Experts of a small language model: 16 experts in each of 15 layers.
Below are experts of layer 3 (counted from 0) of a mixture-of-experts language model. Rows are named router (the router's row for the expert), gate (a neuron's input weights, with its number), up (a neuron's input weights, with its number) and show model dimensions 0-255. Each number is 128 + 24 x the weight over its row's rms, rounded and kept within 0 to 255.
Before each expert's rows: a language model's description of what the expert responds to; "gets" lists some tokens that make up at least twice as much of what it gets as of all text. This comes from a sample of Wikipedia text that the model never trained on. Tokens count by the router's weight.

# expert 10
It responds to: Articles a, an, that and numbers after table bars or commas, including spelled-out counts like one, four, seven in descriptions and tables.
gets: " a", " 1", " that", " 0", " 2", "d"
router [108 113  76 150 173 146 143  80 111  97 117 144 116 125 156 137 115  91 139 162 107 166 168 104 122 153 129 120 149 134 143 125 134 127 156 158 138  92  89 110 155  91 141 159 150 141 121 120  86 173 110 156 113 161 169  85 125 153 145 106 137 117 114 147 106 109  94 122 112 118 113 109 116 149 132  92 128 139 116 182  82 153 141 143 107 139 114  99 118 134 153 119 122 111 135 125 114 125 104 147 147 129 152 165 123 141 100 130 145 157 137 151 129 112 115 189 135 125  74  81 107 149  75 134 115  96 150 188 153 129 114 138 111  93 176 141 105 117 119 177 150 140  94 147  88 110  98 170 116 130 137 163 119 161  86  81 145 109 127 106 162 114 167 107 128 128 114 135 164 152 110 147 138 102 131 136 131 155 141 130 134 141 131 139 110 158 134 178 110 109 128 117 111 150 146 115 133 126 139 118  85 112 104 127 141 113  97 114  83 129 165 127 165 135  99 129 102 127  98  98 126 104  84 145 115 111 118 128 140 140 117 135 147 121 130  96 138  91 120  99 125 191 132 105 150 112 154 104 138  89 141 129 177 122 147 114]
gate0 [142 163 141 146 153 135 145 142  89 123 115 134 139 157 136 113 110 123 127 121 109 153 142 107 123 128 108 131 126 136  92 124 135 121 141 157 133 139 128 165 128 127 124 166 155 113 101 123 158 140 154 120  77 128 100 120 124 129 111 146 139 131 101 152 130 158  78  69 102 126 141 138 125 111 100 139 142 135 119 117 125  96 144 135 156 152 150 124 103 148 122 108 141 108 118 137 142 136 100 174 121 108 133 128 139 107 147 135 188 121 122  76 134 146  93 130 123 118  92 128 168 162 146 199 135 131 105 113 152 154 124 134  80  96 141  98  90 127 103 180 123 154  86 128  95  91 119 136 103  89 132 108 178 119 126  62 110 121 136 155 107  98 145 163 130 109  88  96 126 125 123 106 109 131 102 136 119 111 138 103  83 161 138 152 158 131 113 106 114 142 147 115 153 146 196 144 104  90 151 134 109 132  90 108 112 145  81 106  81 125 129 114 112 108  78 110 108  89 113 134 156 139 106 128 110 138 123 159 155 121 109 171 164  78 141 166  99 102 138 139 187 173 159 116 111 134 142 101  95 116 126 101 134 119 153 133]
up0 [158 112  96 157 131 120  89 110  99 154 146 165 104 148 144 168 132 143 131 115  89 180 145 141 109 134 133 180 100 148 130 133 126  93 116 124 158 127 119 139 118 129 129 160 123  99 131 123 108 102 132 110  80 155 143  81 136 147  92 136 126 127 176 138 148 125 124 101 122 109 132 142 126 142 169 128 138 144 144 157 136 119 106 113 121 106 105 119 111 131  95 185 135 159 129 136 161  95 178 129 145 127 155 129 124 126 119 112 199 117 133 115 153 121 119 114 147 124 128 158 115 117 161 140 115 140 156 100 110 149 129 137 156 117 123 135 131  95 144 139 105 117  63  78 136 119  86 148 106  85 109 116 137 174 118 132 162 172 100 132 140 116 140 152 141 129 128  96  83 181 135 100 135 104  74 126 148 143  98 135  62 128 136 130 124 104 105 155 107 112 135 142 188  99 151 114 170 148 131 121 112 124 100 112 115 151  81 119 133 110 138 127 130 105 148 156 135 143 112 114 137 100 135 124 114 104 131 136 112 152 107 158 107 111 114 166 135 119  85 104  77 143 147  84 165 143 168  66 106 159 153 100 145 113 102 127]

# expert 14
It responds to: Forms of be and have (was, is, were, had), with, double line breaks, and the ly ending, as in generally favorable.
gets: "\n\n", " was", " is", " with", "'", "ly"
router [139 119 116  77 136 161 145  56 115 125 146 126  88 157 134 106 105 125 180 141 142 122 156  98 115 180 104 127 145 150 131 125 138 109 178 127  97 151 149 135 106  84 133 156 118 149 138  69 124 112 151 122 122 110 146 107 150 144 194 126 148 169 159 164  96 126 130 127 158  70 103 160 126 138 132 138 114 164 148 148  79 118 131 125 150 117 104 103  80 134 138 116 145 119 117 106 121 111  91 139 130 122 162 113 133 119 139 101 124 172 138 143 110  93 136 166 116 108 108 126 108 159 101 116 127 109 163 113 140 118 137 128 140  89 144 155 131 124 102 132 123 153  94 158 120 117 147 147 139  84 115 141  96 134 125 101 125 111 132  89 125  76 167 128  90 135 133 178 164 104 136 126 123  86 140 149 103 111  95 101 154 121  97 125 124 162  85 141 113 152 138 154 146 119 114 140  89 156 140  99 110 130 145 112 162 130  83 147  96 125 169 144 125 162 149 157 120 142 122 115 106 131 100 107 121  96 124 165 110 100 111 163 139 139 115 130  99  82 141 128 118 179 124 138 163  95 128 146 126 119 137 141 177 127 160 114]
gate0 [114  96 189 135 139 130 136 112 123 130 132  81 105 136 122 118 145 126 105 150  83  68 138 103 135 123  96 117 104 148 113 150 143 143 116 138 146 154 121 104 102 104 134  91 119 142  98 103 138  94 148 139  84 111 115 117 164  91 109 139 140 171 136 141 149 162 117 149  77 133 154 124 127 147 132 125 153 103 127 167 122 132 119 145 128 162 190 114 139 130  78 135 140 159 142 135 117 144 136 168 138 144 106 129 137 124 152  95 148 140 130 123 183 125 165 115 128  84 124 135 166 164 114 128 137  76 102 131 132 165 140 158 121 140 115 149 108 131 114 159 157 108 116 125 105 147 158 124 155 146 159 130 114 107 145 110 160 107 102 140 123 145 160 141  95 132  82 104 175 125 159 130 140 127 125 115 113  82 113 125 102 121 130 105 103 111 136 144 111 113 124 138 139 118  99 115 112 143 105 108  46 184 113 113 144 139 170  86 138 143  83 118 111 161  76 160 130 152 121 165 169 119  90 115 120 126 113 103  99 130 145 153 173 173 119 147 119  83 129 164 137 110 142 132 134 121 109  76 141 145 138 128 114 153 124 173]
up0 [153 153 105 111 137 134 143 123  80  75 112  85 132 132  92 126 149 142 114 109 157 156 140 168  95 110 113 139 163 120 113 110  85  76 126 133  54 104 127 135  91 136 166 103 118 116 130 106 151 133 133 139 143 159 157 128 123 125 147 139 126 113  86 152 141 119 125 113 160 171 112 144 165 122 151 125 128 154 125 121  96 110 164 105  76 128 157 111 178 132 121 157 104 132 139 122 142 151 114 153 136 127 120 118 113 103 121 158 115 147 127 100 138 107 115 145 109 148 166 129 128 110 156 141 129 152 122 128 141  94 145 126 151 127 123 160  86 155 151  93 139 169 146 119 181 119  74 103 128 136 101 149 118 107 107 173 140 128  84 107 139 151 109 135 156 143 112 124 107 111 123  99 133 106  68 129  99  97 144 103 131 147 116 124 118 160 116 100 114 121 124 136 138 135 131 158 119 169 133 128 113 156 163 126  94 123 105 159 167 162 109 101 162 137 205 103 144 139 118 149 131 157 122 131 178 149 126 131 121  80  99 129 142 123 122 115 127 148 125 118 144 163 104 122  98 144 128 155 149 131 152 162 147  64 162 189]

# expert 3
It responds to: Determiners such as the, his, their, as; also pipe separators and list dashes opening table cells or lines in tables and lists.
gets: " |", " the", "|", "-", " as", ";"
router [ 77 141 104 150 161 112 107  95  85 134 105 151  88 141 176 140 134  96 149 157 130 148 166 133 142 139 113 126 154 121  82 133 148 136 145 173 112 125 147 112  86 118 107 153 124 115 123  74 139 140 110 104  91  97 164 110 145 157 158 113 145 148 140 137 169 142  91 112 105  83 115 120 146 140 131  96 135  99 142 150 111 156 115 131 118 130 122  88  88 130 146  90 132  78 143 115 102 116  86 118 100  99 149 130 120  93 110 136 124 119 130 135 106 138  83 154 104 142  94 151 105 152  67  94 128 138 123 125 145 149 150 131 127 127 132 144 102 140 140 170 154 121 126 159 101 110 103 135 112  89 133 179  95 153 113  88 170 138 154 115 168 106 123 101  96 117 144 146  86 135 161 139 139 145 127 131  91 131 100 132 164 120 103 113 105 137 106 138 146  92 165 176 106 134 136 105 150 144 134 134 139 166 120 145 151 128 100 127  76 172 143 135 127 152 138 108 163 112 129 121 120 125 115 119 109 121 146 160 119  97 106 132 128 149 129  86 120 100 133 130  91 190 150 134 166 115 170 115 121 109 157 169 165  99 122 119]
gate0 [128 137  91 127 107  93 121 162 115 156 134 108 121 147 119 140  75 124 109 147 106 115 141  80 113 153 134 107 129 118 137 129 111  91 105  76 170 115 170 148 128 138 114 176 122 114 124 156 159  96 145 115 131 141 149 146 110 163 177 114 183 163 113 125 113 183 152  98 116  93 142 120 137 112 162  91 120 163 143 183 136 103 149 105 140 109 110 102 131 159  90 169 151 159 109 138  96 105 152  96 152 115 148 118 134 174 154 170 116 114  70 104 111 165 116  75 142 102 107 117 124 105 110 113 110 146 135 154 138 119 151 132 121 109  98 144 143  85 158 100 122 145 131 121 117 153  90 130 140 119 157 115 105 146 140 129 147 131 134 134  82 118 115 173 159 122 171  81 151  95 164 134 105 118 126 138 119 120  95 132  75 142  95 144  78 127  92 107 109 114 130  94 111 145 124 135 132 114 102 131 110 115 146 113 138 137 126 158  91 170 129  94 175 109 109 139 143 125 136  99 153 132 147 140 127 158 111 117  88 123 146 134 117 139 113 106 120  93 148 124 136 118 141 135 102 120 115 127 121 169  80 176 117 119 134 115]
up0 [115 145 164 141 136 131 120 124  98 171 119 109 103 162 135 137 148 106 157  97 125 163 124  84  82 162 147 121 129 105 100 129 103 168 132 125 170 126 150 155 135 157 118 102 152  85 119 157 150 126 143 167 111 157 138 139  71  89 101 112 162  72 158  93 133 134 155 130 100 100 150  74 131 125 162 118 143 132 110 111 123  98 118 137 120 164 138 115 119 138  91 111 135 120 138 130  99 173 124 138 150 112 128 124 185 185 147 143 173 110 141 128 127 157 120  71 132 126 141 142 176  94 131 131 132 131 148 148 123 119  54 132 170 111 121 110 121 113 110 153 103 111 127 121  86 131 132 137 126 145 103  93 125  75 148 104 113 148 161  93 134 145 117 155 147 125 141 129 150 123 137 118 102  90 120 130 122 129 175  96 115 102 129 125 112 169 137 118  94 117 155  75  99 138 157 130  96 131  98 120 116 148 135 142  97  93 118 167 109 144 140 101  96 174 160 100 127 158  90 124 159 152 111 142  89 128 150 111 152 108 116 151 125 136 136 144 126 106 133 157  95 105 124 130 133 108  78 146 131 141 119 111 122 134  93 152]

# expert 4
It responds to: Line breaks and inflectional suffixes ending a word, such as plural or possessive s, ed, ing, ation, as in chapter-s, remix-ed.
gets: "\n", "s", "ed", "ing", "es", "ation"
router [131 111 128 138 134 156 145 126  85 131 117 162 107 152 127 124 133 117 134 140 116 154 143  83 101 136 136 126 166 171 139 122 150 143 143 106 124 121 148 115 111 101 107 146 130 122 161 108 116 147 101  95  80 105 143 140 145 125 143 122 160 148 159 100 138 122 125  93 114 123 132 125 143 123 144 118 116  89 157 155 131  96 120 147  88 133 115 103 135 123 156  78 149  64 151 116 112 152 119 127 139 110 131 118 121  99 150 169  97 121 126 117 113 124 126 168 142 131  89 137 115 146  57  75 105 107 133 141 164 145 134 133 107  84 129 132  84 165 150 117 162 143 101 158 116 109 114 163  81 105 148 155 110 126  84 118 178  97 140  93 164  67 190 104 127 127 116 135 145 116 125 129 116 103 116 153 106 164 137 124 189 128 146 119 127 138  85  99 114 145 132 117 129 127 135  99 107 130 174 141  92 142 142 105 125  90 141 121 125 110 155 138 182 135 145 109 105 119 110 140 100 138 123 104  81 147 168 145 132 114 102 147 173 187  92 122  99  91 163 132 156 132 148 134 134  99 137 130 160 119 161 123 140 111  93 149]
gate0 [122  87 150 108 113  79 110 124  97 129 121 140  98 134 122 151 175 127 127  95 115 112 123  78 123 134 138 150 165 128 160 198 144 137 156 131 160 118 109 110 137 143 115  99 148 150  93 133 136 134 103 166  94 119  98 125 117 122 131  93 141 123 108 133 111 134 118 140 144 158  95 125 114  96 118 117 137 126 122 150 104 152  87 148 119 137  95 135  84 115 138 105 129  89 132 131  88 121 119 147 114 135 116  98 113 128 155  89 145 121 120 144 129 152 166  98 137 111 145 143 106 129  84  56 114  80 117 121 111 140 148  98 123 144 112 137 103 125 164 157 104 133 129 131 145 155 120 143 133 142 159 154 121 189  97 181 131 147 161 125 148 142 116 119  91  99 130  91 109 114 101 120 144 158 163 123 107 143 138 128 148 104 155 122 118 148 123 118 116 123 141 116 117 114 140  97 135 119 160 154 166 107  81 106 123 160  71 104 100 139 126 150 130 157  90 138 144 129 103 155 111 150  97  70 110 170 125 188 178 158 185 141 109 163 102 100 116 117 135 142 139 144 101 147 159 103 135 107 106 123  81  88 124 153 140 116]
up0 [136 110 141 104 127 141 134 156 155 158  89 134 146  90 127 162 114 109  92 162 133 119 142 126  86 148  97 183 123 123 126 126 115 106 198 124  84 118 101 108 157 170 170 108 105 123 113 124 102 153  79 106 103 142  89 109 102 114 134 120 143 163 172 140 175 110 157 121 139  71 119 135 112 126 131 152 130 113 156 174 125 133 138  96 120 140  72  95 128  97 144 160 101  73 123 155 115  88 133 114 120 150 130 140 135 100 123 167 146 118 113  86 146  79 113 121 108  97 172 116 142 164 108 116 139 159 116 104 135 141 154 151 137 176 127 162 141 106 139 129 130 127 141 127 141 121 109 167 156 123 131 115 124 103 128 129 136 133 141 168 118 171 137 148 156 139 118  95 161 157 102 134  99 124  97 117 115 108 125 112 110 127 135 128 102 109 129 132  90 105 122 133 104 112 109 102 171 114 123 133 127  72 164 183 103  84 108 128 148 120 127 148 138 114 179 124 108 147 134 150 113 130 188 122  99 116 113 102 147 134 143 117 131 117 162 124 124 125 104 145 123 134 133 157 178 102 103 151 122 138 125 147  98 181 136 106]